Weights of a small mixture-of-experts language model, trained from scratch on English Wikipedia.
Size: 14 layers, vocabulary 22914.
Experts: 32 experts in each of 13 layers, 2 picks a token.
Training: a variant of Muon for the experts, 2971 steps.
Below are experts of layer 10 (counted from 0) of a mixture-of-experts language model. Rows are named router (the router's row for the expert), up (a neuron's input weights, with its number), down (a neuron's output weights, with its number) and show model dimensions 0-127. Each number is 500 + 40 x the weight over its row's rms, rounded and kept within 0 to 999. Numbers have three digits each.
After each expert's rows: a language model's description of what the expert responds to; "mostly gets" lists some tokens that are sent to it at least half of the time. This comes from a sample of Wikipedia text that the model never trained on.

# expert 27
router:521462431543538466493433483450560501501463509477587536568533462519521503525407546484505520510577559510595485433519444565513495505431512552492524529490582556555551518508463513436493515501567523506493452471560466600479547528555581543505537468505501488554442467415481514492494462488587509490549389532537487476453512500447487444529514500458506479467517526443471585504545502485478501535502
up0:461494447488540525496524414461522488394462487454569522455482472543502506540474493511542538482503451503539407487538555486552493539546521513509524435467556515545494466539487506551542470447522536498446604517531514445498601490588527492466484499460442563560515414433477422495438546475451533428503464504479508522529598506536530434457524558459557492491521496521508512555523497561520465508491
down0:514517487489538421531524540491501582567595574512463573505633557450538469550563592480472488505512597518509573529527498522504451543526519492511474451563550509479539517468540490430525456516500517531475476472492516518400443548459501565481496477502538532474432552517551491507521488464543486629558584473441444533476535572577419539487479553488513451508563506525496424505509524521543511470481
What it handles: Commas, closing parentheses, semicolons and dashes, often between place names, list items or after quotes, such as Stevens County, Kansas.
mostly gets: "\",", "),", ",\"", " ,", "%;", ")\""

# expert 26
router:522524462452464501477471534451506500483468554472549519513573370484529433479560468537532451455514577497518489431437518552488463493483561510495485482526552522500480535457442459502502521428503487490441466475526514485468567528510566555476562526498471484544474523476516481466476538419525553529478459518489496509541461496496425510510470478489525488477482476503529587505575463540546517534443
up0:521514442463544460486445519484484485543498542493502581481525493514463482557516512413528543537548505588413495524552493480491507456505584509476491564496540455415510512521525458472458489478508520510524480490497540429459508528456632476557470543449481424461541541460454526522524523486513462512511446503505450615530572473512493531487524479492587475536453461499500530540534532516530486510538
down0:564546483481502446471508381513512480483532515550471505558457429488524545526498470500424464428487449471455491480462437486541519456537546565540507517568475567556475479510562503499533497434575493549503436533496522475501492508507515511540493457461536571520377559537509513516497483538532498485470482489481535475601493499470480491544420537515502465478446466476528468527475514450556553446509
What it handles: Periods, commas and colons ending clauses, and clause-linking words such as and, but, when, where, because, often in village or census prose.
mostly gets: " when", " where", ").", " but", " .", "\"."

# expert 31
router:445519513540477504529451501418527471590482490512459543564500382455553432559479504484490475464539516523464502485469427556525499525449508516470512461535515539480542516502487450500432516427550487488408522466533430602452490434511537561456535439559457485502421518533478442452473458538520546462498461481462483436486527468452499524537492459592488566460485485471448531531509479457434560514467
up0:524485483491526472516451469448539484509446474413492423567560517505495491561515483489524478520531591532473506489562506495452471581589524537517554456453541472479493485504510546495469468493527490423508457486433474513518520502549504537503542452515481505466516436504479473403479546472513489550483506505426495558480467512466586492470450447505497477464464518519470527477514529481499440515534
down0:532517433439481498418471562488423505426535519537551523513529530556485474492519499526561550512516464455559517460511543458547503604532432451522413482524454534530461454452529528402545527542511459560533458464519493446557441467463512466538529478477453541548512498455495527569544499456513526490506467554500488535508488463478515524501508494465579498484470459492575527527557466507477513444506
What it handles: "of" in honours like Order of the Bath, colons in infobox fields, pipes and dashes starting rows, and titled, featuring, renamed.
mostly gets: "=", " &", "Representing", "featuring", " titled", " renamed"

# expert 28
router:451506503526485433487502513545509534516446494518528525464525462530525444593558517489502491499503505567454437424480424494423464458510490568417547417502502483462465537502530452495523572468502534495495489534565450570509497563434508530490471478439545478503446483461548462486558520518526522432497512587527529518460483499550479472535528493492481594440537546458461535555530411549538543493432
up0:413460464469495505571461547457487474517512525580528539499472495488509563487536536558465472438486486583487500452548524525411522477496424524521464568499520510497525453569458550424514497493442453521469525513519493502520532513491472491482471475468543496523544525524450490524499552420524446624482557528521480500515485528503551533479425539504496472537492497499458580472557513477559490602500
down0:515443506471478578593506467512513506499540512515508521449542530493406538520477457567438493548481523521510521514471480488453445422548431529531482515503459527513508462540505510439495550500469557496471519514590516432483530471478524512460457498548515512560488544469546465547513477477481589478441491555455480461575530439502476478501545533457493455459481482548457562456532513519516526571416
What it handles: Opening pieces of longer Latinate words, such as Disappearance, independents, Precipitation, Celebrity; also Film, research, civil, According.
mostly gets: "See", " Film", " civil", " Civil", " According", " comp"

# expert 8
router:407467366537483441497486523456522525555501498473489510488538506493539454483485568470455555467471496546469498481497516509440488473532479474440470484472566470518536543487481460563503586512481466562468473453517502539534496524532554553480500484500457441529451438450518480509500486525539531422523553505504508472488475452537555506536511455528453559484452503470522568571510465457478503550493
up0:498557513578512489495506534455465504530493416479471567474478630497468453505470462574492574482465493547489566503494541483474462502533444529499520462482520464534516524546475413381556594494463481500516446490401549501491521568638590442516480501475383451551526498513542440465472476419561479515504451557528443499566520520502490479510518461544580513564483471501503506425559525551423517531470
down0:553512441533501537534481482477525459524487476548469450490491453557465488431483511540531518506533467555473498446508500519562536552380524475520485468428511561512475543471471465444546504524443461527545518515510437532511518548462535522485522473481520543390482476550520539499479459509533521495544564518509456539556542451515539496445473491508513451433539520485483515542505539482535517458485
What it handles: Institution, office and role nouns in infoboxes, headings and tables, such as Mayor, Secretary, College, member, Location, Award.
mostly gets: " member", " Location", " President", " director", " Order", " College"

# expert 22
router:495511407509483510441515418531535494522460545411452521544558445495494485492490545478509429446526574519492474484522473507463478481499487541504425512498465559551530554454516496478508538506537495466520476484498468571546520515542579563441487479474422479534481423446492491493513525565575575500532477486613487499506465486486527491531504467498496472507476539485470552549515502509466545501482
up0:540459474532423591513544508583535573572453596496442463485570457433443538484538529484495518531434551508492460437469485505519521497449479497479506467608445503432480506500452502576462506494490561463538437431515501466530474513446450486504483491525486475442454494501522541541476426550490459476506471539510500610474516490463523489500567460446482538474533539554484503501503474520542562554473
down0:470515508477534470484491526445516506497471462524509569442526453509498459470523438590526498493567607523476560491522436530572516463517484470526563416498533501504565586539469563515480516482530472485488577521435463500536477523494500503525490592469537473578478533496452441568561549443453511487491523501468551473430511460477439512458521521535506542539493464526542451457528551522500496586483
What it handles: Nouns and month names right after the, his or as of, such as the book, the road, August 2021; also this, which, that.
mostly gets: " this", " This", " November", " what", " January", " December"